config.toml
moe_layers = [1, 3, 5, 7]
routed_scale = 1.0
balance_bias = true
groups_per_token = 2
norm_place = "pre"
attn_scale = 0.125
tie_word_embeddings = false
schedule = "wsd"
train_tokens = 424900000
Below are experts of layer 5 (counted from 0) of a mixture-of-experts language model. Rows are named router (the router's row for the expert), up (a neuron's input weights, with its number) and show model dimensions 128-255. Each number is 128 + 24 x the weight over its row's rms, rounded and kept within 0 to 255.
Before each expert's rows: a language model's description of what the expert responds to; "comes after" lists some tokens at least twice as common just before its tokens as in all text. This comes from a sample of Wikipedia text that the model never trained on. Tokens count by the router's weight.

# expert 15
Description: Row-start pipes in tables, especially election results, plus party and legislature words such as Labour, Liberal, Democratic, Assembly, elect.
comes after: "\n", "|", " ", " Party", " election", " elected"
router [147 113 119 157 134  95 120  96 136 135 124 144 123 134 106 150 130 154 138  77  74 124 124 134  94  76 144 181 151 135 141 139 141 134 124 129 161 150 112 115 138 161 162 113 133 119  93 148 138 138 147 129 104 115 148 113 124 122  96 101  63 148 104 113 153 103 149  93 124 126 122 120 104 165  91 123 113 156 114 140 121 108 127 171 153  95 117  93 134  93 144 140 104 162 144  93 101 144 171 115 114 132 127 121 117 116 134 122 129 124 171 132 108 133 130  91 118 126 168 106 149 144 124 148 120 139 111 153]
up0 [180  75 122 141 104 109 116 121 165 101 129 134 110 150 110 135  91 133 155 148 140 129 124 117 122 108 142 137 148  97 123  83 128 133 172 190 141  99 114 131 118  88 131 114 118 108 168 174 116 141 129 143 130 108 127 127 127 127 125 137 100 100 138 125 112  76 134 105 161 119 119 106 127 135 136 119 124 147 135 134  68 128 119 105 127 119 134 129 141 141 139 137 138 115 155 123 170 123 143  94 119 119 141 118  71 106 129 153  99 121 128  96 162 140 131 125 165 115  96 138 155 101 119 104 166 130 120 115]
up1 [113 134 143 115 120  87 121  93 136 149 119 126  94 127  92 149 127 138 162 105 146 125 127 119  95  84 166 104 106 129 118 175 152 132 165 112 113 143 154 155 117 135  98  82 121  96 157 132 138 124 150 217 116 115 150 149  90 116 147 163 130 111 131 117 172 136  79 158 147  98 132 172 128 143 147 140 137 126 138  63 135 125 143 155 154 121 131 142 105 125 103 142  83 154 119 100 126 100 133 129 150 137 155  94 123 154 118 119  85 125 153 117 125 128 141 148 151 134 125 151 118 143  75 173  60 126 101 111]
up2 [ 89 135 130 134 131 177 145  73 139  92 121 136  94 141 156 133 210  99 153  95 111  98 177 110  94 154 150 167  75 124 129  99 142 121 153 104 161 126 145 154 148 126 129 148 129 105 128 132 111 103 159 156 170 125 127 137 139 120  75 148  98 127 134 101 115 155 149 115 109 137 145 132 150 152 148 143 133 129  90 111 144 120 133 151 133 115 116 143 137 174  86 115 122 162 147 143 131  89 130 138 115  74 118 144 115 174 109 109 124 180 129 141 127 157 134 123 109 128 145 128 102 141 155 122 112 120 151  85]
up3 [ 51 124 132 117 109 156 118 130 136 132 119 130 152 115 119 137  87 129 126 136  95  93 134 115 108 103 149 148  81 147 121 135 126 153 137 150 146 118 110 155 121 144 144 142 166 148  83 211 132 116 168 128 101  98 165 106 133 109 105  97 142  99 113  76 138 132 150 134 138 163 141 125 158 107 157 125 171 110 100  88 129  91 141 147 118 103 105 171 117 100 148 120 129 134 137 111  91 148 139 145 125 160 124 103 158 218 118 116 163 101 106  97 103 128 115 126 172 141  93 127 121  89 131 157 102 136 113 152]
up4 [ 81 129 141  80 127 124 144 122 114 145 171  98  60 120 177 136 139 140 104  88 105 144 147  90  99 163  91 114 127 150 106 161 168 144 112 171 127 113 150 131 125 116 115 100 115 108 130 133  96 133 169 104 131 136 127 108 124 139  98 119 113 138 149 138 126 156 130 112 122 130 102 134 147 123 124 187 108 136 170  90 108 133 128 112 123 111 156 142 151 143 158 130 107 123 154 126 135 114 109 108 162 117  96 128 162 107 105 101 127 142 129 165 144 143 151 140 138 127 122 146 103 139 129 169 122 132 158 161]
up5 [124 158  98 134 129 114 133 114 169 118 162 130 141 199 146 141 157 116 157 113 101  88 117 144  78 113 106 140 103 141  63 114 135 123 132 121  92  99 107 103 131 160 148  97 136  83 116 143 133 162 122 120 176 121 115 124 108  99 138 153 127 155 133 117 126 109 148 143 130 123 103 134 119 133 138 120 131 146 110 103 104 115 163 181 173 108 119 124 122 144  93 166 132 121 132 147 122 156 100 116 120  73 135 129 138 173 147 113 135 130 106 117 166 108 149 135 136 108 163 145 120 151 160 147  91 135  97 126]
up6 [122 125 122 114 101 169 128  98 121 106 144 137 114 136 120 125  66 142 133 103 134 131 132 121 115 158 130 121 115 124 134 142 107 162 146 170 112 171 107 164 104  77 136 129 123 127 122 152 144 124 100 107 102 112 104 157 122 107  97 146 102  77 126  98 132 152 154 108 140 149 142 145 150 153 105  90 141 132 118 108  94 143 129 165  98  79 127 164 115 114 144 116 155  69 130 124 108 108 118 158 113 136 100 159 153 131 140 140 150 119 148 125 142 129 118 143 172 171 147 130 160  88  86  96  87 149 126 125]
up7 [104 113 125 111 104 136 139 123 141 117 119 121  95 115 133 133 165 117 141  90 135 158 103 130 105 100 166 106 131 155  97 127 148 137  86 145 141  98 148 147 117 126 180 137 148 127 133  98 154 143  75 118 134 122 146 116 137 161 101 145 141 114  85 143 125 107 140 141 118 110 149 139 111  99 158 108 112 124 102  89 124 155 140 110 106 116 113 140  82 164 133 124  74 126 133 146 116 168  95 109 122  97 115 145 122 124 109 144 113 172 112 112 138 116 122  87 119 130 126 138 112 114 106 138 105 109  75 138]
up8 [131 117 122 109 102 174  86 129 146 108 129  96 123 182  84 152  87 117 153 120 160 121 132 132  94 142 153 160 115 138 121  84 128 127 119 133 163 120 139 138 128 130 114 108 119 146 116 116 163 107 170 124  93 110 136  94 180 121 128 103 124 144 111 103 167 120 104 113 167 118 151 141 148 108 162 135 158 128 124 158 162 126 145 122 172 143 103 145 126 129 139 135 127  96 143 123 118  82 123 139 121 135 135 140 168 183  94 100 190 146 160  98 112 105 107  94  96 141  91 136 145 107  90 158 136 111 144 116]
up9 [116 121 140 136 142  69 160 195 136 115 131 158 124 181  71 117  96 107 156 110 154 152 167 129 120 145 102 147 163 143 133 130 140 151 156 128 108 139 139 106  95  86 109  70 152 145 151 119 113 126 118 160 149 109 138 122  99 130 131 157  87 120 118 137 139 131 125 115  99 159 110 171 121 148  92 126 110  94 101 114 105 166 113 168 149 175  98  80  98 143 135 117 101 119 136 140 147 145 114 120 130  43 132 155 119  83 137 144 154 151 103  97 115 136 141 121 154  97 139 124 145 121 129 109 120 118 122 131]
up10 [150 110  58 107 125 151  62 129 116  99 107 124 119 131 116 176 101 138 124 130 122 101  92 133 142 180 127 148 124 127 170 122 152 122 145  83 135 110 108 173 140 133  87 155 128 149  85 130 123 121 123 131 100 126 116  89 122 122 138 112 103 131 116 155 160 113 125 121 148  90 162 138 136 153 123 124 112 116  74 110 110 134  87 110 106  65  90  95 117  95 105 115 127 143 125 116 108 166 145 103 166 120 133 133 139  93 106 127 112  83  76 117  98 101 156 126 125 133 120 139 125 169 120 129 131 117 140 123]
up11 [ 81 127 125 150 135 176  81 118 141 172 126 124 110 182 126 156  92 104 133 120 114 133 156 136 143  87 153 121 149 127 151 105 112 154 113 103 143 144  91 123 112 160 101 126 145 122 140  89 106 142 158 150  90 120  93 151 125 139 124 154 135 113 134 131 140 125 112  98 109 142 128 156 141 101 167 160 133 107 164 134 123 131 139 124 138 127 135 119 115 159 123 167 137 138 112  81 100 149 118 112 102 163 125 126 127 182 141 117 152 108 117  64 123 141 141 124 139 148 145 134 143 135 154 114 147 141 121 137]
up12 [119 166 124 139 138 131 120 155 129 180 108 132  53  97 154 135 121 172 143 151 175 100 159 143  92 131 104 189  90 116 139  83 127 130 128 140 187 139 153 103 156 101  99 116 109 157 143 113 126 103 145 119 139 115 120 142 123 165 169 113  95 132 132 129 149 160 122 148 129 162  69 166 110 115 126 132 131 146 136 117 122 160 116 113 156  91 118 176 168 131 160 151  95 182 147 121 124 100 160 124 115 110 150  93 141 125  93 119 134 158 147 163 121  90 137 114 142 141 157 128  96 128 150 137 123  88 127 185]
up13 [100 125 151 138 127 105  92 140 114 124 115 142 130 107 144 113  93  97 120 128 143 155 146 132 166  98 142 158 164 157 149 162 157 130 135 138 122 158 127 123 155  79 135 104 119 114 119 121  99 115 136 178 126 143 110 136 152 160 147 171 166 129 137  73 142 155 152 149 123 145 127 141 130 139 107 148 157 138 112 106 118 123 127 119  94 163 112 138 107 179 116 151 149 151  91 152 165 131 153 126 169 141 157 157 110 130 164 131  97 108 103 161  87 104 145 149 121 174 103 107 146  86 103 112 128 175 139 129]
up14 [106 183 135 109 167 185 138 144 148 143 144 112 128  99 166 125  71 197  92 163  77 105 128  80 132 144 156 141 148 113 108 142 116 117 105 144  92 102 131 150 137 145 122 136 143  96 125 117 118 112 132 157 100 123 118 111 118 129 120  81 108 159 130  98 143 112 129 136 110 109  95 168 146  97 119 148 111 122 127 127 155 100 115 185 163 109 156 116 153 142 136 110  94 127 128 124  84 173 145 117 102 117 167 116 145 179 133 118 129 200 126 163 144 130 151 117 142 110 132 110 110 131 123 145 176 124 151 135]
up15 [116 128 146 114  97 138 139 133 115 133 128 104 166 132 115 124 106 144 141 152 107  93 150  92 112 168 135  91 128 126 151 158  83 151 126 151 112 119 102 125 132 132 144 126 139 115 112 150 187  80 154 179  97 112 112 147 127 165 180 112 139 130 149  81 159 135 115 131 120 117 129 182 149 150 116  90 125 123 117 138 124 138  66 155 153 112 146 128 138 117  96 120 116 148 119 134 124 122  95  97 159 147 133 168 150 144 135 118 136 166  94 108 110 145 135 119 118 151 173 124 135 120 112 135  92 165 110 142]
up16 [129 111 107 158 120 128 113 134 145 143 150 132 133 147  80 123 134 103 166  89 105 126 134  92 117 131 109 111 147 152 115 128  94 109 171  87 157 114 169 124 134 106 134 160 109  89 147 114 130 121 122 117 144 147 157  86 121  70 170 128 102 124 135 129 154 159 125 114 132 101 136 143 141 157 122  93 106 125 137 127 136 137 105 150 146 117 109 152 139 100 143 158 102 131 133 127 117 161 141 130 174 128 107 129 112 122 120 136 105 127 107 134 131 122 159 118 163 156 156  69 133 167 155 130 112 120 143 129]

# expert 57
Description: Nationality, occupation and rank words describing people in biographies and name lists, such as politician, footballer, French, dean, Chief.
comes after: " a", " is", "),", " an", " American", " as"
router [142 108  74 160 130 100 129 136 148 126 149 174 133 125 125 136 165 175 140 140 109  95 117 109 108 122 132 160 143 144 134 142 161 102 164  97 168  97 110 154 136 128 139 121 142 159 115 133 125 103 154 141 114 124 149  78 125 151 145 105  83 105 119 102 119 103 116 107 112  97 156 137  74 106 163 100 137 162  95 123 129 120 106 157 152 116 113 129 158 131 131 117 103 151 161 109  70 166 108 196 150 147 122  95 136 162 143  98 137  96 124 121 126 140 139 117 125 155 135 124 101 140 123 143 116  94 120  81]
up0 [174 126  76 164 161 139 109 139 139 164 173  88 140  80 124 131 108 162 152 125 131 118 133 131 155 139 121 129 151 102 119 116 112 137 128  85 116 115 126 132 170 148 129  87 122 154 107 155 144  82 123 114 159 115  99 145 102 124 120 101  54 139 154 112 124 117 108 124 128 153 134 139 117 149 129  96  96 145 117 113 160 154 112 155 112 111 107 129 112 139 107 111 111 210 141 137 143 124 134 141 126 146 103 115 128 109 110 135 182 120 152 155 156 132 192 114 131  86 196 134 177 111 125 107 139 132 147 116]
up1 [ 98 128 127  78 110 112 128 161 135 104 134 173 126  94 119 153 136  96  90 121 121 109 141 150 117 110 106 146 150 149 143 164 128 137 148 119 139  88 104 133 155 173 119 153 157 127 125 121 148 141 136  80 142 128 125 137 105 139 107 125 149 176 155  80 145 116 116  98 116  90 146 182 124 148 155 108 144 119  97 149 118 132 138 120 126 140 162 192 118 165 135 115 151 146 119 166 135 128 117 107 118 103  98 145 139 128  93 121 104 111 142 105 123 166 102 132 142 127 133 139 159 134  79 169 116 183 135 119]
up2 [140 100 173 156 126 131 148  91 134 120 125  83 120  99 141 157 141 102 137  96 134 121 120 115 149 131 154 160 155 186 168 152 111 112 143 155 161 153  95 108 112 133 131 141 131  97 108  84 127  98 193  92 137 171  78 137 118 179 109 134 151 116 125 133  98 120 126 128 167 126 145 105 118 111 168 153 143 135 123  79 135 140 152 131 129 151 103 121 142 167 156 136 118 162 129  74 118 143 158 141 120 145 115 151 137 160 126 132 124 142 111 124 129 110 112  95 161 168 144 126 116 145 115 165 137 124 121 131]
up3 [179  94 128 194  70 105 135 120 173 122 118 163 131 139  82 140 145 121 108 118 137 124 139  99 105 112 111 147  91 154 131 133 172 123 129 116  93 162 173 114 117 119  83 103 115 107  96 133 173  97 133 157 128 114 138 124 108 159 155 144 163 124 120 153  86 118 139 130 116  93 130  83 136 136 126  97 108 169 139 123 136 114 180 119 126 115 116  69 166 120 141 161 131 164 150 133 150  76 120 114 114 124  94 101 124 145 102 145 105  91 119 157 109 106 134  94 101 115 109 123 130 151 129 106 138 127 122 151]
up4 [105 105 159 106 120 130  87  90 135  94 133 138 187  77 108 115 130 111 123 115 117 120 178 105 121 126 119 102 113 138 168 155 124 105  93 125 169  74 142 135 107 135 126 159 135 128 143 135 107 166 161  79  70 161 129 128 170 150 136 167 109 144  99 136 129 118 105 147 127 124 125 159 140 121 129 124 115 137 124 156 125 146 135 121 120 119 147 135 127 120 139 128 139 116  79 131 102 140 181  93 144  92 108 160 136 116 150 125 103 123 128  88 110 129 139 141 159 126 156 139 134 168 181 140 106 144 156 107]
up5 [100 126  82 159 118 112 140 190 144 135 136 180 137 150 119  74 105 140 116  95 126 115  95 119 156 126 103 133 168 149 121 135 104 115 196 129 157 170  97 127 161 127  96  98 119  99 109 100 114 138 172 124 126 103 116 136  77 124 150 137 143 158 139 125 114 154  86 135  74 115 151 125 149 143 106  95 140 145 173 137 112 151 117 110 123 113 159 126 151 149 161  87 122 140 156 135 121 119 103 104 159 159 135 122  80 112  98 108 138  99 152 117 151 125 156 121 189 163 134 105 109 109 143 131 102 105 105 137]
up6 [111 151 115 146 131 109  65 114 145 114 142 123 102 126 113 178 138 121 120 123 127 163 130 112 143 128 126 137 156 178 148 111  94 154 163  84 112 107 132 118 124 131 148 160 140 153  85 137 148  87 183 115 148 107 114 175 174 131  60  99 132 128 116 128 139 106 105 109  78 113 149 107  96 176 122 134 114 159 103  94 143 115 147 139 100 123 100 113 150 120  99 104 114 137 158 128 118 139 176  85 128 112 106 138 113  89 120 115 117 112 143 160 144 158 139 100 187 167 135 119 152 135  83 152 120 114 124 120]
up7 [114 149 116 126 115 104 106 131 126 133 138 150 148 153 108 113 102 105  90 133 110  99 118 118  94 132 153 176 133 162 100 119 135  94 172 148 149 144 113 105 130 150 132 104  99 143 117 104  77 171 119 163 140 123 142 181 125 101 123 101 121  94  80 159 154 146 140 112 148 128 144 153 153 104  71 132 118 124 112 138 135 158  86 132 154  89 135 115 121  71 120 126 114 116 144 138 166 146 153 132 124  90 103  92  91  87 146 174 118 151 156  97 151 110 117 129 197 149 121 132 100 154 125 105  72 118 130 137]
up8 [132 125 122 110 109 127  88 168 149 124 138 112 133 105 106 120 166 157 185  88 107  92 136 113 126 120 129 180 130 140 124 101 112 116 130 121 123 118  76 136 157 101 141 151  78 160 127 119 158  83 142  99 134 103 179 115 133 152 120 129 113 158 104 138 111  86 158 102 116  73 131 106 160 112 165  79 128 186 122 144 157 122 136 158 199  94 123 141 140  90 147 147 136  98 149 139 129  67 113 169 179 127 133 149 140 132  98 132 110 135 180  65 124 128 105 111 128 156 144 154 171 143 137 131 105 130 115 127]
up9 [137 146 141  95 140 127 159 130 119 133 148 151 151 118 139 100 128 109 139 145 160 120 148 161 108 155 164 156 122 145 164 128  87 122 100 110 127 150 158 154 146 111 133 125 116 119 106 109 154  92 191 143 136 155 121 128 123 100 110 135 160  95 111 116 134 110  96 160  74  89 146 165 149 119 118  78 122 144 117  96 181 139 149 103 143  89 149 136 114 126 125 159 131 203 144 128 135 142  65 160 113 155 127 114 134 157 115 141 155 117  89 153 136 157 161  80 127 112 150 128 122 138 115 135  83 149 129 101]
up10 [123  96  73 105 144 123 128 105 127 100  82 168 154 148 118 165 121 117 116 145 110 117 110 122  95 129  94 150 116 127 104 163 109 129 112 123  76 110 118 126  94 140 122 172 145 136 112 117 111 132 123 173 158 105 154 132 104 161 149 103 149 110  83 112  99 138  89 125 139 110 111 139  97 123 107 129 127 138  97 148 122  99 102 132 123 130 119 158 142 139 156 200 146 102  98 103  85 129  96 109 153 127  92 124 170  97 145 122 110  92 129 125 142 135  99 120 129 164 203 152  97 137 137 141 151 139  78 143]
up11 [106  67  95 144 154 116 120  87 130 115 108  84 160 129 124 143 104 135 154 118 156 143 133 105 129 115 164  88 146 111  96 156 128 116 135 147 120 137 157 162 104 162 129 145 137 129 132  54  90 182 114 121 153 134 137  92  99 146 135  92 126 109 121 117 129  74 121 114 163 135 158 112 100 116 129 126 125 107 133 156 171 121 100 187 130 124 130 128 146 119 138 151 143 159 136 150 117 148 148  89 135 121 132 131  99  95 128 117 132 203 131 117  78 136 101 155 134 126 113 101 112 127 119 157 136 167 160 118]
up12 [127  94  99 146  97 135 149 139  73 117  84 138 123 157 124 110 153 145 126 127 125 141 142 148 153 157 146 125 111 169 118 163  95 121 121  95  63 122  98 140 141 136 173 144  96  98 121 146 155 118 140 130 155 108 139 136  93 101  94 142 137 148 119  90 111 109 162 129 172 151 109 129  92 158 154 128 100 148 138 125 181 133 109 108  98 109  78 201 109 143 109 165 109 137 116 138 168 127 134 158 148 146 118 134 162 132 118 132  95 201  98 180 110 123 115 146  87 143 140 103 115 159  94 165 124 114 131 125]
up13 [123 119 113 157 120 125  68 131 167 118 106 160 126 140 116 127 114 154 149 134 172 119 106  92  95 142 138  94 116 151 146 111 101 107 118 143  96 129 126 142 100 103 159 112 142 159 159 157 154 122 149 136 102 141 188 154 124 154  92 135 135 146 124  86 158 120 184 105 143 146 158 170 122 149  98 132 114 167 123 122 103 110 105 139 127 142 136 101 143 105 134 167 112 152 162 118 127 128 123 165 108 155 138 151 121 161 151  73 154 116 139 138 125  88 130  90 158 113  73 139 143 138 148 164 154 114 107 130]
up14 [161 120  98  86 146 139 120 129 103 146 140 132 136  75  78 141 130 184 129  84 143 148 167 142 137 106 151 151 102 133 153 123 131 161 137 112 169  98 169 124 208 133 129 128 167 137 123 126 139 115 141 109 147 143 119 167 114  88  95  93 135 118 141  95 121 128 159  85 153  98 146 143 127  99 100 136 135 152  81 114 119 115  74 131 155 123 122 148 122 157  90 152 126 114 113 112 127  96 134 111 149 135 124 101 154 142 126 134 120 133 140 168 144 125 128  97 195 163 115 112 107 143 117 164 151 162  97 143]
up15 [116 133 179  92 110  80 116 147 130 171 125 144 125 149 141 142 103 101  66 137  79 119  90 103  99 115 102 109 130 152 150 121 118 142 129 117 164 113 137  96 127 154 118  84 115 146 123 131 112 138 155 159  85 125 142 104 105 114 105 126 146 162 109 150 172 116 150  99  79 120 123 144  97  93 124 147 153 135 150 116 120 103 133  90 128 131 124 147 135  97  96 174 123 132 138 104 159 155 149 122 136 112 121 143 121 141 128 107 104 136 198 125 161 111 129 144 115 116 110 129 163 144 154  99 127 123 133 155]
up16 [107 130  77 136 135 142 130 106 143 123 133 131 129 140 160 139 171 149 144 117 111  99 116 157 126 147 184 128 121 136 161 149  90 135 108 137 128  94 101 164 106 139  91 126 135 153 150 172 122 142 130 112 120 151 139  90 126 121 154  73 109  91 115  95 119 141 117 126 151 112 163 153 154 141 158 140  97 108 109 107  85 124 110 134 142 127 120  77 142  94 117 115  78  98 108 119 115 124  86 141 136 143 159 114 163 146 137 107 158 120 140 153 126 127 148 113 141 124 166 117 113 130 130 107 106 103 119 106]

# expert 54
Description: Head nouns ending a noun phrase, often after the or a possessive, such as School, Museum, Committee, team, Division, album.
comes after: " the", "'s", " his", " a", " The", " National"
router [123 133  92 128 115 124 107 147 148 113 134 187 140 155 109 103 136 171 142  96  96 129 149 103 104  97 174 140 152 120 131 127 153 112 135 132 169 137  91 169 152 126 138 101 150 151 113 108  99 113 128 122  94 148 162 123 118 143 123 122  87 114 124 141 122 113 118  77 130 127 122 136 122 141 121 129 162 153 143 167 104 141 130 154 135 112 102 120 170 121 139  95 120 151 143 121 104 170 166 132 148 113 133 102 154 125  94  83 120 113 153 105 133 136 159 100 156 158 125 124 166 133 119 131 101  93 158 136]
up1 [159 146  88 150 104  92 155 106 152 149 130  75 159 124 149  99 110 100 153 154 159 139 112 136 114 148 114 156  79  93 119 127 129  87 141 128 150 113 161 130 107 135 107 149 142 131 126 135 131 164 120 112  98 113 144 129  89  89 120 103  98 123 176 122 169 156 104 101 136 136  99 108 150 111 127 148 112 138 121 101  96 141 123 162 112 127 125 157 142 122 150  89 137 129 161 153 106 103 101  98 125 152  83  90 107 121 122 126 135 107 184 127 127 160 124 118 128  97 134  90 142 139 137 116 159 138 131 137]
up2 [118  95 137 158 101 115 146 122 142 126 101 157 154 118 118 130 126 109 159  83 116 132 160 151 118 153 141 156 125 101  89 113 161 119 107 115 134 119  83 125  98 147 139 141 131 126 126 164 190 141 114 108 172 161 137 146 112 108  79 134 129 119 157 123  55  84 154 121  97 188 125 130 137 106 107 131 121 131  95 126 141 148 132 117 118 127 128 133 126 131 169 105 132 165 156 127 134 125 120 112 114 117  95 191 138 117 136  91 136 118 116 105 112 108  95 147 100 133 125 140 142 174 133 115 134 122 190 169]
up3 [151 144 149 107 132 114 139 149 144 138 149 159 126 108 152 130 129 153  92 118 117 131 153 113 193 144  90 119 123 167 126 139  84 121 113  84 165 161 153 118 138 121 132 150 159 123  85 117 131 143 151 163 133 132 121 125 166 125 126 201 118 169 116 123 103  89  87 112 157 136 153 135 142 140 145 132 103 120 101  87 101 139 137 102 121 112 116 103 130 128 104 116 118 154 151 130 125 136 131 174 119  98 141 134 120 115 145 131 181 134 106 134 125 149 160 148 128 144 142 144 116  91  91 157 125 127  93 138]
up4 [117 150 138  69  94 103 136 133 147 149  98 130 146 110 148 138 123 146  92 138 105 102 108 108  99 143 133 129 176 147 125 162 139 113 110 143 156 161 167  83 137 144 105 143 119 107  46 145 124 115 142 147 136 135 127 129 155 118 122 177 108 124 141 123 100 129 146 188  99 116 107 126 132 129 147 168 152  91 146 143 160 110 158 118 130 108 128 112 142 100 101 115 107 161 139 140 127  70 169 128 159 149 165 119  88 136 113 114 112 127  94 142 138  97 180 115 148  99 112 151 127 110 128 109  97 104 140 104]
up5 [104 100 146 144 120  73 107 149 151 124 145  81 127 135  84 132 126 127  75 113 179 100 140 169 167 138 113 164 135 156 153 167 158 128 146  74 156 154 128 136 104 109 112 139 162 145 109 147 129 122 109 141 114 123 116 130 124 113 126 136 104 135 129 170 151 108 107  90 152  97 130 109  94 154 125 142 144 123 154 151 138 102 119 140 176 124 142 120 123 136 120 149 155 121 133 117 139 131 102 162 147 152 127 137 112 121 149  95 112 124 104 141  87 135 123  99 142 120 123 117 140 127 115  97  86 111 133 146]
up6 [118 124  87 113 102 174  97 111 113 148 164 133 116 112 142 154 151 127 146 181 141 117 156 144 106 168 134 119 104 164 175 130 146 136 114 133  93 136  85 142 128 115 108 123 144 100 144 139 111 126 167 104 147 139 119 125 129 110 157  89 120 131 135 113 137 121 114  85 114  84 116  99  89 142 134 137 131 116 124 118 182 119  95 160 116 120 123 103 135 109 201 129 132 136 130 111 115 110 173 142 131 180  90 154 112 144  97 162 135 131 145 101  71 145 137 158 123 136 114 114 141 176 117 136 125 131 117 150]
up7 [106  89 117 155 113 128 115 140 125 121 130 160 115  91 142 149 116 130 137 147 125 150 155 104 135 164 118 105  68 151 104  97 129 132 154 140 163 124 141 115 122 181 120 128 131  99  96 117 129 103 155 100 128 130 135 117 115 108 131  83 123 174  89  81 161 125 151 121  96 156 136 126 164  97 147 121 123 116 103 129 106 128 128 130 111 159 153 123 126 100 129 115 147 122 119 165 120 133 134 124 146 113 104 113  97 124 177 118 119 167 166 131 157 138 147 130  72 125 150 134 134 163 131 135  84 110 132 112]
up8 [134  85 133 103 190  97 123 114 131 123  86  91 154 124 134 131  92 138 126 154 137 163 113  94 119 112 108 133 110 131 124 105 118 161 107 137 107 144 134 122  93 167 109 117 170 109 154 157 148 124 147 132 133 165 135 161 113 170  94  99  86 122 109 123 156 147 117 153  97 133 162 144 138 135 119 151 124 137 165  98 145 118 142 151 132 124 126 134 139 163 125 113 116 151 106 136 119 136 143 104  85 157 150 133 117 156 166 130 133 147 135 115 102 126 133 122 170 121 117 146  79 116 132  94 147 129 153 125]
up9 [147 113 150 158 148  95 159 155 101 136 153 118 153 118 175 115 139 150 112 130 140 129  93 140 149 137 127 149 133 144 113 116 114  89 124 192 112 177 189 179 124 150 150 127 109 148 193 137 116 111 119 129 113 101 136 136  91 124 159 156 186 146 132 132 127 119 144 147 162 170  92 133 136 161 125 112 142 152 136 156  79 121 125 132 102 153 119 119 143 131 150 139 119 177 150 149 154 154 129 144  83 112 121 101 133 112 160 176 152 146 150  90 138 135 139 143 126 124 125 180 129 132 139 121 111 108 146 138]
up10 [139 152 108 200 118 152 156 122 143 154 150  98 124 117  76 116 108 112 143 108 146 109 114 159 112 133 132 176 108 108 146 151  92 130 148 156  88  86 121 153 119 172 158  92 120 157 139 155 150 128 131  94 103 137 115 139  64 108 135  94 143 131 149 105  98 148 149 136 118 131  79 103 147 113 124 124 154 128 128 135  98 130 167 124 147 101 122 153 133 111 140 123 122 119 130  94 120 140 123 157 112 126 143  81 136 155  72  85  98 158 167 104 135 110 140 127 127 131 152 144 130 155 143 146 118 147  92 147]
up11 [105 133 131 151 155 156 114 105 134  86 134 138 122 102 139 129 127 106 106 109 130 122 137  90 100 116 146 100  96 112 106 127 116 162 111 145 121  89 117 127 110 129 156 121 150 170 148 145  97 139 137 126 165 117 165  96 108 139 138 125 152 129 137 110 153 133 159 137 112  80 137 168 127  86 169 160 130 158 104 120 116 133 119 142  98 133 122 103 144 160 159 129 119 176 157 125 104 152 111 140 112 131 109 137  52 151 114 128 144 143 156  74 131 159  99 113 152 134 143 125 159 108  85  75 106 128 150 129]
up12 [124 139 152 136 126 138 105 118 127 136 113 103 156 115 175 189 151 153 137 117 126 129 165 143 117 113 127 100 126  50 159 116 164 120 137 110 115 107 112 176 160 103 149 116 146 147 142  99 117 115 114 148 129 154 152 143 111  96 165  59 104 104 134 130 151 135 144  94 119 142 101 132 167 119 159  95 118 148  99 104 132 145  96 146 176 135  73 102 201  70 118 173 129 170 141 133 100 160 123 111 150 124 141 151 188 124 116 141 150 110 146 135 130  97 134 137 147 134 122 150 119 118 139 114 100 142 119 110]
up13 [111 130 110  88 134 111 100  98 128 130 126 108 133 113  95  91 166 115 110 110 150 117 131 114 175 160 138 137 121 144 173 146 103 141 126 108 150 136  93 127 133 113 151 153 110 129 130 106 142  63 160 166 118 147  93 126 153 166 142 125 123 110  98  92 106 115  91  82 127  99 113 123 123 150 175 116 122  94 134  72 143 157 100 146 134 141 132 132 170 115  94 121 139 104 141  72 128 100 174 143 178 114 140 117 165 150 165 126 140 140 118 136 110 112 142 111 146 115 127 192  96  85  84 105 114 118  86 152]
up14 [137 121 105 146 131 136  92  94 142 149 143 144 120 112 114  76 170 130 185 105 137 138 165 112 124 115 155 119  97 107 109 169 154  92 138 157 103 189 167 144 126 119 158 143 140 130 130 110  94 144 136 146 126 134 105 152 111 123 152 111 103 178 141  76 131 139 108 141  93 154 109 165 126 137 136 147 173 131 131 129  86 131 149 148 125 128 143 153 146  95  84  96 151 165 146 129 123 144 134 117 153 114 107 162 134 129 161  84 141 136 108 184 131  93  96 133 126 107 107 127 114 111  91  69  91  99 152 150]
up15 [126 141 111 133 151 140 128 153 101 126 130 149  81 129 113 145 143 153  83 157 117 144 142 159 159  90 118 117 104 146 128 125 133 103 140 126 152 118 145 162 164 116 140 113 129 122 101 114 133 149 133 102 160 152  89 149 124  81 125 122 171 163 125 110 216 135 109 129 125 140 112 111 116  67 158 170 147 116 130 140 184 173 153 103 136 126 147 117 120 131  93 112 117 144 137 108 120 163 124 115 113 129 148  83 179 119 114 122 123 140 133  95 113  87 172 115 143 131 135  65 148 120 121 123 114 114 134 125]
up16 [127 126 109 100  95 114 130 176 134 125 140 192 160 130 150 171 109 141 135 115 135 153 127 107 134 102 173 100 105 164 128 156 133 110 128 138 135 147 120  96  68 130 175 130 149 112 132 113 126 125 135 161 114 124 128 150 148 129 145 140  89  76 143 101 125 107 119 140 141 101 118 163 116 169 168 122 127 141  88 149 139 114  86 130 123 121 147 139 151 165  98 146 110 115 116 139 118 119 185 146 173 130 144 169 139 154 116 137  87 138 128 179 111  76  91 107 135 162 135 137 119 113 157 102 112 115 120 146]
up17 [163 155 149 138 103  96 135 164 151 128 153  79 146 122  93 175 125 183 110 121 112 157 136 131 123 104 149 139 159 113  94 115 109 123 131  74 153 111 114 120 130 159 133 120  97  98  91 131 164 127 134 119 145 143 130 106 152 111 111 112 105 105 140 112  98  96 167 118 141 127 146 126 138 160 159  81 110  93 108 102 118 146 102 113 125 125 166 118 108 129  85 154  82 131 145 164 130 125 125 113 139 128  95 111 102 165 177 105 167 144 150 127 169 196 168 154 114 102 180 105 139 132 149 160 133 119 151 131]